Weights of a small mixture-of-experts language model, trained from scratch on English Wikipedia.
Size: width 128, 19.4M parameters.
Experts: 96 experts in each of 10 layers, 48 SwiGLU neurons an expert, 3 picks a token.
Training: a variant of Muon for the experts, 671M tokens, 10236 steps.
Below are experts of layer 3 (counted from 0) of a mixture-of-experts language model. Rows are named router (the router's row for the expert), gate (a neuron's input weights, with its number), up (a neuron's input weights, with its number) and show model dimensions 0-127. Each number is 50 + 12 x the weight over its row's rms, rounded and kept within 0 to 99.
After each expert's rows: a language model's description of what the expert responds to. This comes from a sample of Wikipedia text that the model never trained on.

# expert 53
router:58 39 71 45 53 54 50 38 47 52 49 44 63 56 55 46 65 59 30 47 64 58 62 54 56 33 78 44 52 55 66 57 35 47 55 50 38 51 57 54 37 36 56 53 23 63 60 54 32 35 26 47 74 63 50 64 55 19 51 58 65 62 47 63 39 48 73 57 24 44 46 56 53 54 46 33 53 45 58 54 41 42 66 42 58 58 53 34 81 54 59 23 34 48 35 53 36 37 50 58 56 46 58 59 50 32 46 81 47 40 51 37 34 49 56 23 53 62 66 55 49 38 43 40 43 47 50 53
gate0:49 50 70 45 56 54 59 43 21 80 37 43 69 64 46 46 46 48 29 59 58 66 68 34 47 56 73 52 41 31 63 45 49 46 29 50 30 43 52 73 61 56 68 49 26 61 38 43 66 35 60 48 51 46 49 66 48 32 39 42 56 49 56 52 42 51 50 50 48 42 65 62 69 65 43 50 53 56 49 48 22 41 54 57 63 37 54 53 68 54 61 43 47 51 21 60 68 49 61 43 53 37 41 29 46 44 32 48 62 39 47 51 32 54 55 28 55 51 54 34 43 64 38 37 59 30 62 62
up0:30 37 41 49 46 40 46 74 45 37 55 31 42 66 36 29 58 50 53 47 37 38 36 54 68 45 42 53 65 60 50 49 53 61 62 56 38 52 59 39 50 60 59 38 53 52 72 54 29 73 51 52 38 42 61 44 61 61 62 56 60 56 31 41 50 64 50 47 72 39 30 33 39 43 60 64 29 74 58 43 55 60 23 48 51 42 54 62 37 53 57 52 47 36 66 70 56 56 64 45 18 45 64 48 63 40 37 49 41 57 60 42 30 58 35 79 60 53 47 55 59 37 47 56 62 32 65 55
Vowel pieces after initials. Vowel clusters and accented letters following a first consonant, like f-ou-led, E-uro-pe, ö, ü, é, in European and foreign words.

# expert 2
router:53 40 58 50 55 51 39 46 37 39 54 47 72 33 52 49 60 75 29 53 53 44 65 53 42 48 62 39 43 48 53 71 36 43 50 52 64 55 45 54 37 56 40 52 31 57 48 56 39 56 38 68 59 54 59 73 66 42 52 35 67 52 53 56 35 33 75 53 49 32 69 61 64 44 49 54 55 54 35 50 58 43 46 46 66 88 42 51 82 51 58 45 67 39 22 48 52 47 46 45 44 40 61 34 55 51 42 46 61 45 62 29 36 57 55 30 81 46 38 59 71 61 47 74 58 46 56 53
gate0:57 59 50 48 45 67 42 69 44 31 40 37 45 45 75 39 67 64 40 79 40 67 80 35 44 20 38 49 29 44 26 55 32 36 56 59 48 59 39 58 45 63 50 65 51 59 40 41 59 59 61 73 56 47 39 68 59 40 54 52 50 49 29 55 56 63 63 40 47 51 42 40 43 49 50 51 45 50 43 51 45 45 57 39 68 76 48 46 58 46 49 62 20 43 31 35 60 33 40 37 50 59 47 41 55 48 51 49 77 60 60 73 45 45 43 57 46 40 42 39 55 42 64 54 38 51 56 34
up0:68 47 27 58 50 41 51 39 57 35 57 49 59 64 43 59 63 57 50 80 59 56 54 38 57 48 31 52 37 64 35 47 59 48 37 58 58 42 44 70 27 48 54 59 59 35 39 64 57 29 44 39 29 53 45 43 44 37 43 54 43 37 46 25 70 55 37 62 58 56 44 53 62 42 70 43 25 63 61 67 36 25 48 51 61 40 58 45 55 36 44 51 56 50 33 34 60 35 52 46 68 54 47 41 52 87 58 43 34 48 79 59 46 39 61 58 44 44 63 67 58 45 57 57 41 54 57 64
Digits in numbers. Single digits and small numbers inside figures in tables, scores, dates, prices and ISBNs, such as 2014, 6–2, CA$4,000.

# expert 1
router:44 56 54 53 60 56 42 32 56 37 47 53 65 50 77 40 56 60 38 60 53 64 49 58 54 35 69 44 54 64 37 57 56 40 59 49 60 50 49 46 22 74 42 42 32 57 63 58 41 62 22 44 56 47 41 47 76 41 62 59 43 41 55 68 37 53 46 55 56 41 61 35 68 47 45 59 50 56 68 57 47 32 50 14 59 72 37 31 58 45 51 44 52 53 46 52 67 39 62 79 67 42 41 34 45 41 57 50 38 50 65 50 52 28 50 40 62 47 73 34 75 34 42 55 43 43 44 40
gate2:42 47 45 42 67 59 11 58 60 35 26 47 48 72 64 58 63 55 41 60 50 54 64 54 54 47 56 61 63 51 50 67 52 65 82 48 58 52 49 39 41 61 36 48 46 41 60 47 71 59 30 42 25 63 50 44 56 63 64 63 32 68 38 66 53 58 44 53 65 39 27 40 54 65 69 68 40 48 66 61 48 61 45 41 51 44 40 44 38 42 40 50 56 45 42 46 47 54 45 52 36 50 37 59 44 64 72 49 54 66 64 63 34 60 48 62 50 48 30 16 59 45 47 42 44 54 32 37
up2:57 44 51 49 40 27 65 53 35 50 63 53 44 42 39 47 57 39 56 15 36 69 08 45 50 60 58 34 50 35 48 56 54 59 49 44 60 67 57 57 56 62 54 41 56 53 51 39 68 36 54 41 64 52 59 50 53 52 60 56 69 34 61 39 23 41 61 39 43 63 43 77 53 53 33 32 62 75 22 45 64 57 47 46 39 49 66 54 39 59 53 72 58 37 61 48 55 55 50 31 35 59 41 56 40 52 53 45 40 45 37 55 50 39 48 60 44 38 46 59 32 47 41 52 66 58 44 79
Quantifiers and numerals. Determiner-like quantifiers and number words after articles or prepositions, such as two, first, only, few, many, some.

# expert 46
router:66 54 58 55 64 71 57 46 48 41 53 55 51 60 56 35 54 45 54 53 37 39 52 33 49 66 46 34 55 57 46 67 34 42 46 58 38 40 38 76 51 45 47 38 50 69 64 54 59 67 39 58 60 41 55 53 78 45 58 46 61 42 61 52 47 47 55 64 32 35 59 52 58 45 46 64 54 55 56 57 52 55 67 34 69 59 46 39 60 37 60 45 59 20 42 26 55 51 53 38 67 47 32 26 19 48 40 70 29 43 62 53 45 51 72 56 72 44 53 74 57 33 37 80 60 49 56 39
gate0:71 57 59 07 53 49 56 61 54 59 44 49 81 54 47 38 38 64 74 34 63 31 47 32 56 72 46 45 35 53 45 59 60 37 38 42 52 62 40 42 58 63 50 39 66 69 45 46 49 54 43 57 34 47 55 60 39 44 69 46 69 54 45 44 52 47 52 54 48 46 57 69 57 45 49 38 40 57 60 67 36 33 59 34 51 51 48 41 32 29 43 55 42 55 48 34 51 54 60 51 58 39 57 48 46 78 58 46 46 61 60 59 71 41 70 37 77 51 56 57 58 16 42 44 54 48 41 36
up0:56 53 53 31 57 51 43 54 44 56 62 51 56 28 49 24 56 60 57 53 51 36 42 46 39 41 63 46 56 40 44 62 61 62 43 31 48 76 47 40 53 36 48 40 77 53 58 37 66 46 52 36 41 37 72 45 50 58 49 45 50 62 50 57 40 76 77 56 47 43 59 73 58 44 67 61 41 53 41 49 67 46 58 61 55 51 63 52 39 27 56 47 45 38 27 27 80 58 79 65 43 40 69 51 57 64 43 44 48 60 26 56 55 64 53 51 64 70 45 36 63 56 42 35 46 42 40 36
Final, round, end words. Words and pieces about endings and stages, such as final, semifinal, quarter, round, end, term, terminal, mostly in sports results.

# expert 47
router:48 42 50 34 68 60 55 50 48 26 57 54 65 59 66 52 60 61 41 63 63 47 55 44 50 45 45 26 44 48 48 46 37 80 53 49 68 55 53 41 37 47 38 55 47 55 51 53 32 31 34 59 65 53 51 67 60 56 55 48 37 50 42 64 47 48 39 70 64 34 45 68 49 64 60 31 67 54 60 37 27 41 56 45 65 54 37 34 68 35 70 44 45 30 20 26 69 41 36 65 36 58 42 54 38 70 39 58 39 44 56 37 66 48 54 42 51 46 32 56 58 43 28 38 35 66 51 49
gate0:67 31 50 47 57 56 73 66 39 50 47 55 46 46 46 47 58 45 43 79 45 35 37 58 49 54 47 40 41 42 71 37 40 47 72 65 81 53 49 36 56 55 57 36 49 55 53 42 53 66 50 50 66 49 53 63 36 33 56 73 35 38 42 62 39 56 52 53 72 17 72 52 62 80 56 60 46 62 59 40 48 55 51 32 50 42 31 43 75 49 50 45 54 62 32 46 63 47 58 51 65 72 34 53 41 71 47 49 36 47 58 50 77 51 43 53 51 57 36 33 48 47 48 52 53 60 34 37
up0:38 58 52 43 46 45 51 38 67 30 46 47 52 34 49 43 34 52 56 54 68 75 63 32 66 46 44 45 69 40 55 49 76 63 27 36 43 41 50 31 46 47 45 42 32 67 64 63 37 53 57 38 57 46 27 52 76 67 61 51 55 55 42 36 53 62 47 36 60 65 52 72 52 54 61 75 46 25 49 64 59 41 64 56 60 63 69 51 41 48 54 42 34 61 44 66 57 60 48 59 55 46 62 44 73 32 69 55 51 58 63 55 50 69 28 38 54 41 70 64 42 69 45 41 54 49 46 58
Sentence-initial pronouns, name syllables. Pronouns starting sentences, such as He, She, It, They, and syllables inside foreign or place names like As-he-ville, Uz-be-ks, Sha-he-en.

# expert 51
router:47 54 60 52 50 59 46 42 51 32 46 55 52 52 63 46 46 66 39 44 49 50 50 60 42 53 64 34 36 51 48 71 40 51 65 68 56 49 44 45 29 72 40 32 54 55 45 49 39 47 29 73 60 37 57 72 62 44 47 55 49 47 46 52 30 49 60 56 46 37 67 55 67 49 62 34 60 47 42 59 53 45 57 48 69 81 50 45 73 42 64 55 55 48 22 43 43 35 59 46 41 42 70 40 48 57 69 67 39 70 76 23 43 53 51 22 58 56 52 62 70 65 33 71 51 51 70 59
gate2:43 52 38 58 52 57 54 70 62 28 27 42 53 34 68 56 48 47 53 50 44 61 70 48 38 59 41 54 42 48 57 38 50 28 60 48 45 58 43 50 32 45 59 83 53 60 49 72 60 43 43 37 47 41 33 61 59 45 36 58 64 53 67 53 32 43 53 47 57 58 48 61 46 45 52 74 41 42 67 73 46 58 56 45 54 54 46 53 38 40 39 54 62 54 48 27 51 48 42 65 48 65 54 40 39 65 33 41 39 52 56 44 73 55 31 26 44 53 59 41 18 48 57 34 15 63 27 50
up2:51 62 33 49 46 67 49 50 64 47 53 56 58 45 78 48 43 32 55 48 36 68 26 61 61 58 65 45 36 47 69 44 53 61 52 59 50 41 37 40 43 63 53 45 49 57 41 44 61 62 29 43 42 44 60 36 59 52 48 39 76 46 29 57 67 56 61 51 55 56 38 69 21 47 57 37 50 61 52 80 46 20 32 45 58 63 47 59 74 55 59 45 29 60 55 24 61 30 41 34 59 48 45 56 46 57 48 68 44 52 57 54 37 49 33 24 47 69 45 43 35 56 42 39 41 49 33 45
Leading digits. First digit of a number, mostly the 1 or 2 beginning a year like 1994 or 2020, in prose and tables.

# expert 3
router:62 24 53 51 55 79 44 55 47 43 43 29 61 53 69 53 76 45 38 46 52 67 50 56 46 53 46 43 36 50 54 67 55 56 29 60 48 78 43 67 50 35 41 53 35 50 60 57 55 44 46 53 60 34 38 45 61 35 67 73 54 53 55 46 35 41 43 58 44 40 54 34 59 57 57 41 48 71 47 56 36 40 59 24 68 60 46 51 45 46 56 24 51 37 47 67 73 41 58 69 58 60 61 55 56 58 50 54 40 71 41 53 43 32 71 60 52 30 50 55 78 65 39 73 38 58 58 50
gate1:53 51 48 33 54 56 41 32 41 45 63 42 44 53 37 26 43 68 51 69 65 66 34 58 33 59 59 61 54 31 63 51 57 80 43 60 46 49 50 55 37 45 57 56 40 49 31 48 69 48 53 58 44 48 57 44 48 46 57 42 58 55 41 53 30 27 58 68 65 35 39 49 66 50 64 54 62 48 66 64 32 21 57 61 35 55 42 55 56 47 43 36 68 58 37 62 45 50 48 59 63 40 49 51 36 62 58 62 68 71 55 37 57 33 61 81 58 38 62 28 65 37 53 53 70 39 66 33
up1:53 47 49 43 43 47 43 50 58 65 50 64 58 40 34 49 50 48 36 43 46 41 23 42 35 61 52 66 52 48 61 35 38 32 45 16 57 58 69 45 53 40 48 54 54 49 36 56 50 65 52 41 45 67 51 56 59 30 64 64 72 28 59 47 53 35 53 73 68 51 48 35 49 53 54 04 62 58 53 63 56 39 51 73 29 59 47 49 38 65 44 60 45 53 29 67 44 33 57 47 78 43 57 44 40 54 47 42 68 58 61 62 37 43 74 52 48 60 34 47 48 40 48 56 48 35 50 62
Possessives and adjective suffixes. Possessive 's and apostrophes after names, possessive pronouns his, her, their, its, plus adjective-forming endings like -ian, -ic, -ary.

# expert 16
router:52 53 58 41 68 61 55 49 55 38 44 37 63 54 54 58 69 60 26 44 56 71 46 47 44 44 55 32 47 65 46 60 41 50 61 56 60 47 65 47 45 53 66 41 35 57 60 82 39 42 39 71 69 37 56 61 67 39 63 60 80 47 52 67 27 31 51 62 34 38 59 58 68 59 58 35 50 40 49 71 35 47 59 35 71 65 39 36 52 29 67 35 51 37 33 48 56 41 52 61 46 36 51 41 39 54 43 68 40 59 56 23 45 47 46 41 63 51 54 58 64 37 37 70 43 55 54 50
gate0:56 27 65 39 62 47 54 61 53 41 62 57 60 63 44 44 75 38 34 53 45 54 58 69 52 48 56 38 42 44 30 50 59 83 24 75 47 60 57 54 45 49 51 60 17 55 56 49 62 53 26 44 55 52 54 39 40 46 39 63 60 53 42 55 58 64 40 60 52 32 36 62 52 72 38 38 64 65 65 47 53 45 69 35 54 57 22 38 56 45 56 48 65 51 49 50 66 53 59 56 55 57 53 44 47 63 54 54 56 52 53 29 53 28 42 52 63 65 31 22 45 43 42 78 61 52 40 50
up0:57 63 44 59 48 30 32 43 65 47 55 44 49 69 54 37 60 30 33 52 49 59 51 81 39 42 47 51 47 66 38 43 57 69 38 52 43 70 50 23 55 62 49 32 57 50 48 53 69 65 47 46 47 55 59 42 57 45 41 59 63 48 32 53 71 70 54 56 68 49 62 33 59 60 45 40 40 40 47 89 68 45 64 51 50 44 61 37 64 40 39 66 74 41 54 27 60 39 51 46 66 53 46 57 41 77 67 44 33 56 43 36 32 58 38 48 50 57 40 44 41 34 41 48 63 59 55 43
Phrase-final words, table numbers. Words ending a phrase or clause, like power, results, himself, and single digits or letters in election tables and numbered lists.

# expert 40
router:68 59 54 60 55 55 44 31 40 65 39 50 59 50 66 53 74 68 28 60 74 63 55 50 33 43 77 49 60 76 33 58 48 42 53 45 60 54 85 38 57 69 55 43 40 55 70 49 24 38 52 57 42 47 48 70 52 44 47 70 43 45 40 54 47 40 57 47 52 43 71 49 49 39 57 43 54 21 49 74 30 42 54 45 52 52 34 43 62 50 70 29 48 50 30 58 49 39 58 59 70 48 50 41 56 58 58 53 51 50 49 41 52 46 55 37 48 50 72 41 45 47 31 61 36 66 58 63
gate4:52 37 66 23 65 71 43 28 40 50 46 63 32 42 49 61 53 58 42 73 57 78 36 37 63 85 65 55 32 70 65 59 52 41 44 45 29 47 46 41 47 51 50 47 40 46 46 55 61 48 50 37 46 37 50 80 58 54 42 57 50 27 35 42 56 60 41 54 40 45 59 44 52 18 52 34 38 35 40 56 42 65 53 46 54 53 41 45 69 48 41 38 47 63 45 26 43 50 65 56 74 54 44 52 45 48 57 34 69 48 66 50 61 47 42 42 44 62 41 39 61 48 64 51 46 52 64 65
up4:65 37 59 34 53 60 45 32 56 56 49 55 37 59 39 53 59 52 37 56 57 45 34 63 51 61 52 55 41 52 71 66 49 43 61 27 54 69 72 43 34 66 45 14 50 36 57 64 40 24 47 48 61 40 50 61 63 66 58 51 27 41 48 71 77 76 37 43 40 48 28 42 49 38 42 62 52 33 54 51 46 47 53 43 49 41 33 37 66 64 38 50 60 51 45 55 44 40 52 46 57 52 44 32 49 38 54 37 42 32 75 49 58 48 43 26 45 43 56 56 62 78 37 49 49 52 32 55
Name syllables after initials. Syllable pieces like an, ur, al, u inside personal and place names, often after M or K, as in McManus, Teymur, Qatar.

# expert 23
router:62 37 50 31 64 85 56 50 37 29 51 25 56 47 50 58 49 70 40 64 60 71 43 57 57 58 35 35 38 46 61 67 35 68 67 79 49 35 61 52 46 56 59 51 31 58 70 46 27 33 34 51 46 18 63 41 67 36 48 45 68 52 52 68 47 40 46 61 57 58 71 58 70 51 38 56 57 64 56 61 41 34 66 58 65 52 51 43 64 40 49 47 52 43 49 66 40 33 53 47 53 38 61 46 51 46 44 47 34 54 74 42 47 51 34 48 55 47 47 47 55 44 46 61 34 41 54 46
gate3:49 36 35 61 60 42 48 34 51 55 59 40 35 49 48 61 43 53 67 58 44 53 55 40 47 60 63 64 54 49 47 38 36 53 40 57 39 57 46 70 55 47 61 51 48 61 73 56 62 38 32 51 44 39 56 52 40 39 84 73 39 63 27 44 48 17 69 40 53 43 23 47 47 45 57 48 41 40 71 52 38 55 51 53 58 39 30 30 73 29 50 30 58 60 38 52 39 73 30 42 40 54 54 53 60 49 56 47 44 65 66 42 57 58 66 45 58 59 62 47 48 77 54 42 25 43 47 35
up3:58 36 30 56 51 62 53 71 59 44 32 39 41 50 57 63 57 62 45 60 47 76 59 48 46 55 58 66 40 51 51 56 50 42 74 46 56 13 35 41 37 49 33 50 59 50 41 52 68 41 50 45 42 24 22 54 44 50 48 34 49 27 58 49 58 62 51 35 59 35 58 43 48 62 43 49 37 75 61 37 36 45 59 43 61 41 54 37 49 42 54 41 65 63 54 53 55 31 34 46 45 68 21 50 55 47 50 61 26 43 83 61 42 37 53 47 53 60 40 42 53 45 57 42 26 35 56 42
Name parts and syllables. First names and mid-word syllables in names and words, like ber in Aberdeen or Gibberella, plus John, Green, River, Robert.

# expert 27
router:51 48 61 61 55 54 52 54 46 53 70 49 58 57 41 64 58 45 19 53 45 52 51 43 37 48 52 46 49 55 46 59 37 63 44 58 32 49 62 38 49 45 41 59 61 70 43 52 52 41 35 62 52 30 37 45 53 42 69 55 45 35 49 69 31 33 76 75 58 27 78 55 50 70 20 38 39 26 50 68 43 37 40 50 56 78 44 49 69 40 59 46 56 28 35 59 61 45 47 60 50 74 45 48 46 52 36 74 47 70 42 41 60 54 41 49 55 55 40 41 59 36 45 53 62 30 50 44
gate2:47 52 68 46 47 60 55 51 51 54 55 39 40 30 55 49 59 61 53 52 39 54 31 62 86 36 57 57 32 76 41 57 60 54 53 47 51 54 73 45 50 92 51 59 60 51 44 45 35 53 38 40 59 48 45 55 36 54 58 56 53 31 36 39 36 67 50 29 39 48 66 30 39 60 22 51 40 30 49 51 51 32 54 43 76 64 39 57 70 62 57 57 45 63 63 67 46 54 51 36 61 33 47 44 45 29 59 53 63 29 80 46 38 47 59 40 49 54 46 35 53 48 51 42 52 45 50 51
up2:48 65 63 61 44 36 54 62 40 52 76 60 47 42 58 75 42 50 49 44 49 33 52 51 58 47 65 63 52 49 49 58 54 35 36 53 61 54 48 39 50 54 57 50 51 55 61 57 52 59 37 32 80 39 80 52 51 59 68 30 62 60 62 66 65 47 28 57 43 38 39 44 45 47 47 78 56 70 56 69 36 46 51 48 48 66 42 49 59 46 51 47 71 49 52 32 60 50 43 40 71 33 56 43 58 66 58 70 33 51 67 33 72 70 52 71 44 44 49 30 65 36 46 50 57 22 46 55
Commas and word pieces. Commas, especially thousands separators in numbers like 1,600, and commas fused to word ends (s,), plus mid-word pieces like -ater.

# expert 50
router:48 26 57 56 55 48 46 41 43 44 40 28 61 42 53 56 40 60 27 28 33 53 56 54 49 42 53 20 56 52 59 58 48 52 58 54 77 62 54 54 40 40 45 61 41 64 45 59 56 55 30 57 62 63 52 73 43 50 43 45 60 38 52 50 21 55 42 64 65 61 82 42 47 42 44 34 62 41 56 52 54 39 63 50 61 53 41 54 51 44 76 43 56 28 30 70 46 40 50 62 67 34 59 45 51 33 48 67 53 59 41 38 53 41 38 40 67 50 66 25 63 34 41 50 50 41 75 59
gate36:42 46 38 16 51 38 56 28 43 41 50 58 36 45 49 38 29 43 54 41 27 49 55 36 53 37 58 53 46 49 48 56 38 72 71 40 72 50 62 48 44 48 65 63 54 39 42 57 69 38 48 73 65 37 43 61 45 46 51 50 30 37 46 52 24 56 60 69 51 46 51 46 66 41 64 67 54 43 57 39 47 56 57 46 47 33 35 63 51 50 77 50 65 39 49 85 46 57 51 37 35 30 43 25 45 25 42 66 71 40 53 45 49 50 42 39 62 56 63 44 59 48 49 45 47 53 69 48
up36:38 54 53 50 53 54 48 36 41 51 34 46 41 50 67 43 42 61 35 34 43 57 63 57 60 46 59 32 41 43 64 54 41 37 59 65 67 49 26 55 40 65 48 61 47 41 61 51 49 53 43 43 44 38 52 53 39 52 67 46 49 62 41 51 53 63 59 19 52 47 61 43 39 31 46 34 64 31 56 54 78 59 48 56 39 40 46 41 26 52 49 65 23 44 51 52 51 42 44 55 46 33 61 43 45 58 35 47 67 58 15 34 58 54 03 52 61 70 66 38 56 52 49 37 55 74 48 45
K, z, j pieces. Pieces containing k, z, j or ch inside foreign, Slavic, Turkish and Asian names, e.g. Shurysh-k-arsky, Dra-ž-en, O-kin-awa, L-ik-ee.

# expert 57
router:43 35 43 53 61 72 50 40 35 36 58 36 72 58 50 47 65 78 24 64 28 55 63 72 46 39 56 45 41 38 44 65 69 72 40 51 49 36 70 57 66 46 71 54 47 81 73 48 58 36 37 53 61 32 55 50 60 36 52 57 49 44 49 37 54 43 60 63 52 29 78 58 67 48 53 39 65 38 49 68 55 48 69 29 70 58 41 53 67 38 63 43 39 49 47 52 52 39 42 54 49 47 51 47 43 59 45 38 51 41 47 55 39 35 52 54 62 52 49 50 69 52 54 40 66 52 57 36
gate3:63 83 42 51 55 41 67 26 57 68 62 61 44 29 43 30 60 69 41 54 36 71 49 50 39 57 59 51 38 53 61 55 57 63 62 37 46 61 53 42 64 61 55 40 36 50 35 37 48 46 36 45 60 31 55 51 45 50 46 68 66 38 47 28 42 32 81 65 66 65 66 50 63 36 54 56 41 42 61 55 48 54 45 41 40 51 67 40 55 34 38 56 44 53 56 52 63 52 40 21 33 52 55 52 33 62 51 46 23 54 48 48 49 25 43 44 53 59 61 40 78 54 54 42 59 44 36 43
up3:52 53 52 34 42 52 62 67 42 47 36 67 62 65 44 69 35 52 66 53 69 40 47 50 50 53 66 42 52 48 54 25 54 42 51 57 63 30 34 53 41 52 68 53 56 57 52 43 52 41 50 52 49 55 45 56 32 39 30 51 57 44 55 61 63 44 59 60 69 58 35 46 57 52 71 75 44 70 73 68 31 52 66 42 67 47 45 39 48 63 61 45 59 58 61 55 74 60 31 38 28 28 51 59 67 39 39 51 18 49 40 61 52 35 55 27 41 67 55 36 62 42 47 52 50 74 61 57
Word-final name endings. Final pieces of proper names and technical terms, e.g. Latin taxon endings -us, -ium, chemical -ane, surname endings -elle, -ington.

# expert 10
router:50 61 54 34 68 36 55 72 50 44 37 43 63 44 42 66 61 54 44 45 43 58 44 59 40 64 41 40 59 58 57 66 40 38 35 56 79 45 53 32 42 52 45 30 50 64 53 54 54 51 39 57 60 17 70 65 61 38 88 60 42 54 56 69 36 56 49 71 50 41 62 42 59 46 48 41 50 52 46 38 52 65 51 40 54 58 38 50 53 27 60 48 44 46 42 47 67 34 52 47 54 58 48 43 52 49 51 62 39 41 49 47 27 36 51 06 58 37 56 68 55 49 33 46 29 51 73 48
gate1:59 57 62 36 53 50 28 49 42 41 66 47 34 68 62 55 56 52 56 67 40 38 64 40 54 50 47 33 59 59 36 56 77 47 51 45 63 45 23 49 19 52 79 42 51 68 58 70 45 57 62 47 56 61 51 37 50 60 60 46 47 53 58 70 63 35 55 48 55 43 49 35 66 57 63 67 35 72 56 32 51 74 34 40 53 59 42 62 32 59 65 39 53 43 57 48 46 54 40 58 51 75 56 61 45 42 48 63 68 57 50 36 59 54 55 18 45 72 48 61 50 57 53 35 31 54 62 52
up1:60 36 41 54 62 51 70 48 57 57 34 52 46 39 80 40 41 58 60 55 72 34 60 63 60 75 62 54 29 55 59 55 72 51 39 71 66 38 40 30 30 37 53 49 48 66 48 39 64 41 44 42 44 54 54 61 18 64 69 46 62 73 61 67 28 66 52 52 40 49 42 64 59 69 53 58 49 39 43 60 54 60 59 58 64 51 61 55 46 68 55 60 65 53 46 43 32 59 54 43 69 44 53 46 49 44 46 62 40 50 46 60 53 48 36 41 61 38 37 61 52 62 56 37 59 60 53 17
Word-internal syllable pieces. Short middle-of-word pieces like in, un, ang, ched inside names and long words, as in Cont-in-uous, Sched-ule, Kras-ang.

# expert 14
router:38 63 42 64 64 62 43 50 37 44 41 50 71 23 65 64 70 56 50 61 13 40 51 59 50 45 54 28 49 55 36 48 40 41 54 58 55 69 65 62 53 42 55 54 55 56 76 35 51 38 48 55 52 43 60 74 66 24 59 51 63 32 42 56 45 37 75 60 55 43 53 49 40 73 55 36 67 43 48 58 68 39 65 41 62 57 48 49 51 45 79 34 61 37 29 31 47 44 52 51 51 47 48 62 43 35 49 64 53 43 67 32 50 58 38 37 53 30 56 48 53 56 44 46 52 45 70 54
gate0:66 57 61 54 55 54 47 72 52 43 48 25 48 56 67 57 68 42 46 62 27 42 35 64 55 56 40 36 48 48 65 55 55 54 42 49 51 56 36 64 43 33 52 55 61 31 42 37 22 55 45 46 56 52 75 57 47 52 58 49 45 40 47 55 51 78 47 58 47 42 47 49 60 47 63 48 46 57 84 40 47 28 59 46 49 55 58 46 63 52 51 58 25 24 38 47 46 34 58 52 46 51 35 46 36 32 31 47 72 52 62 53 79 54 40 66 67 39 57 85 59 55 41 37 66 64 58 52
up0:62 64 61 57 44 40 58 68 56 46 51 63 60 56 75 73 58 45 45 37 52 39 25 53 40 67 39 68 50 66 55 49 46 74 68 47 61 61 60 39 66 48 34 41 44 40 43 52 64 49 40 29 46 59 68 33 50 64 51 52 39 40 59 62 54 46 45 36 46 51 48 50 59 62 50 41 40 44 55 59 76 66 30 66 60 42 49 41 52 56 40 54 31 64 41 52 53 56 43 62 63 31 64 61 63 55 47 49 46 47 55 38 57 92 63 38 41 36 74 57 35 54 40 39 32 46 36 70
Vowel pieces in names. Single vowel or short vowel-ending word pieces inside foreign names, species names and titles, such as Ax-e, Est-a, Usag-i, Pom-ona.

# expert 32
router:49 34 59 45 61 51 36 44 59 38 50 42 87 35 60 32 50 60 47 38 60 60 55 57 44 68 38 35 59 55 48 61 50 46 55 50 69 50 51 49 49 51 47 29 44 48 47 71 44 29 36 65 41 32 47 82 63 44 60 48 62 41 31 61 23 39 54 70 46 52 59 41 46 62 57 35 44 63 43 58 52 44 38 41 52 65 42 46 46 54 86 28 65 44 57 70 49 44 57 59 52 60 41 41 20 30 42 38 45 57 58 49 45 52 51 44 63 42 58 41 40 42 30 60 37 47 68 67
gate5:56 48 45 49 53 70 67 51 44 51 57 54 49 45 59 40 33 75 57 59 52 52 88 56 53 58 38 61 52 28 33 47 53 51 63 58 48 56 50 42 57 49 36 36 49 51 65 60 43 37 52 52 46 38 56 44 45 42 32 35 45 77 33 76 23 62 77 53 53 55 49 53 43 44 55 69 45 50 60 58 53 58 48 52 37 76 56 25 40 48 51 51 44 52 40 21 71 46 34 44 46 65 37 32 34 47 28 73 45 68 45 48 48 37 42 44 49 49 38 37 59 54 47 41 38 71 48 31
up5:56 78 46 49 48 54 43 54 47 56 51 68 43 47 50 34 36 93 54 46 40 35 82 89 45 65 57 69 49 49 42 51 50 55 55 52 46 64 53 32 58 48 42 49 38 63 54 56 38 56 50 58 48 52 57 38 43 48 38 35 44 75 36 47 41 60 49 49 46 51 60 32 49 60 49 50 46 40 56 35 43 66 50 51 34 66 63 42 46 46 31 62 63 64 48 22 52 45 43 46 36 44 43 50 38 40 47 60 50 72 53 42 44 29 69 51 57 55 57 71 47 23 33 24 51 50 44 42
Word-initial W, H, st. Word-start pieces beginning with w, h, st, sp, f, including inside compounds, e.g. band-w-idth, foot-w-ear, department st-ores, Joe H-auser.

# expert 34
router:57 63 70 49 51 42 51 41 49 51 38 53 64 51 60 60 44 68 47 60 73 51 45 41 52 32 45 45 72 40 58 85 48 48 60 67 72 43 67 47 52 54 68 58 33 72 52 40 39 59 36 48 60 45 45 61 58 42 59 51 36 34 48 68 52 44 74 58 44 49 64 43 54 69 40 53 50 50 34 68 45 40 55 29 73 63 25 25 76 46 66 36 38 44 49 61 77 35 47 62 39 34 50 60 45 57 41 48 69 57 52 38 46 48 66 54 64 54 54 60 52 48 46 55 64 57 65 57
gate0:32 45 35 50 61 40 61 78 48 38 50 55 67 35 53 69 51 59 65 74 43 32 58 45 55 61 52 46 50 42 64 59 57 73 47 43 52 37 56 55 52 42 67 65 61 62 48 62 54 55 29 59 81 32 59 59 58 80 38 61 46 39 62 65 46 57 81 51 50 37 48 45 34 56 56 56 46 59 46 37 40 51 67 49 64 46 29 34 79 31 47 40 44 59 47 49 64 54 36 60 47 38 54 53 42 54 73 55 54 44 52 63 73 40 29 51 50 39 55 53 54 40 40 47 65 41 64 63
up0:62 49 68 35 54 63 13 43 77 48 68 39 38 50 42 41 55 50 53 39 25 46 39 60 45 49 38 47 46 58 39 62 40 52 54 49 47 57 56 58 51 55 49 51 37 52 58 50 53 51 79 62 49 69 61 55 59 65 58 37 45 58 66 47 30 45 40 62 60 59 25 47 49 58 57 52 38 19 48 37 66 37 43 39 34 45 64 70 45 73 59 55 71 42 48 64 35 42 60 60 34 45 65 48 62 53 37 34 40 63 48 47 21 61 52 37 56 57 49 48 40 40 50 52 23 69 50 45
Short syllables after consonants. Short two- or three-letter pieces like et, ot, out, on, ay following a capital or consonant, in names like Ibbetson, Routledge, Liesbet.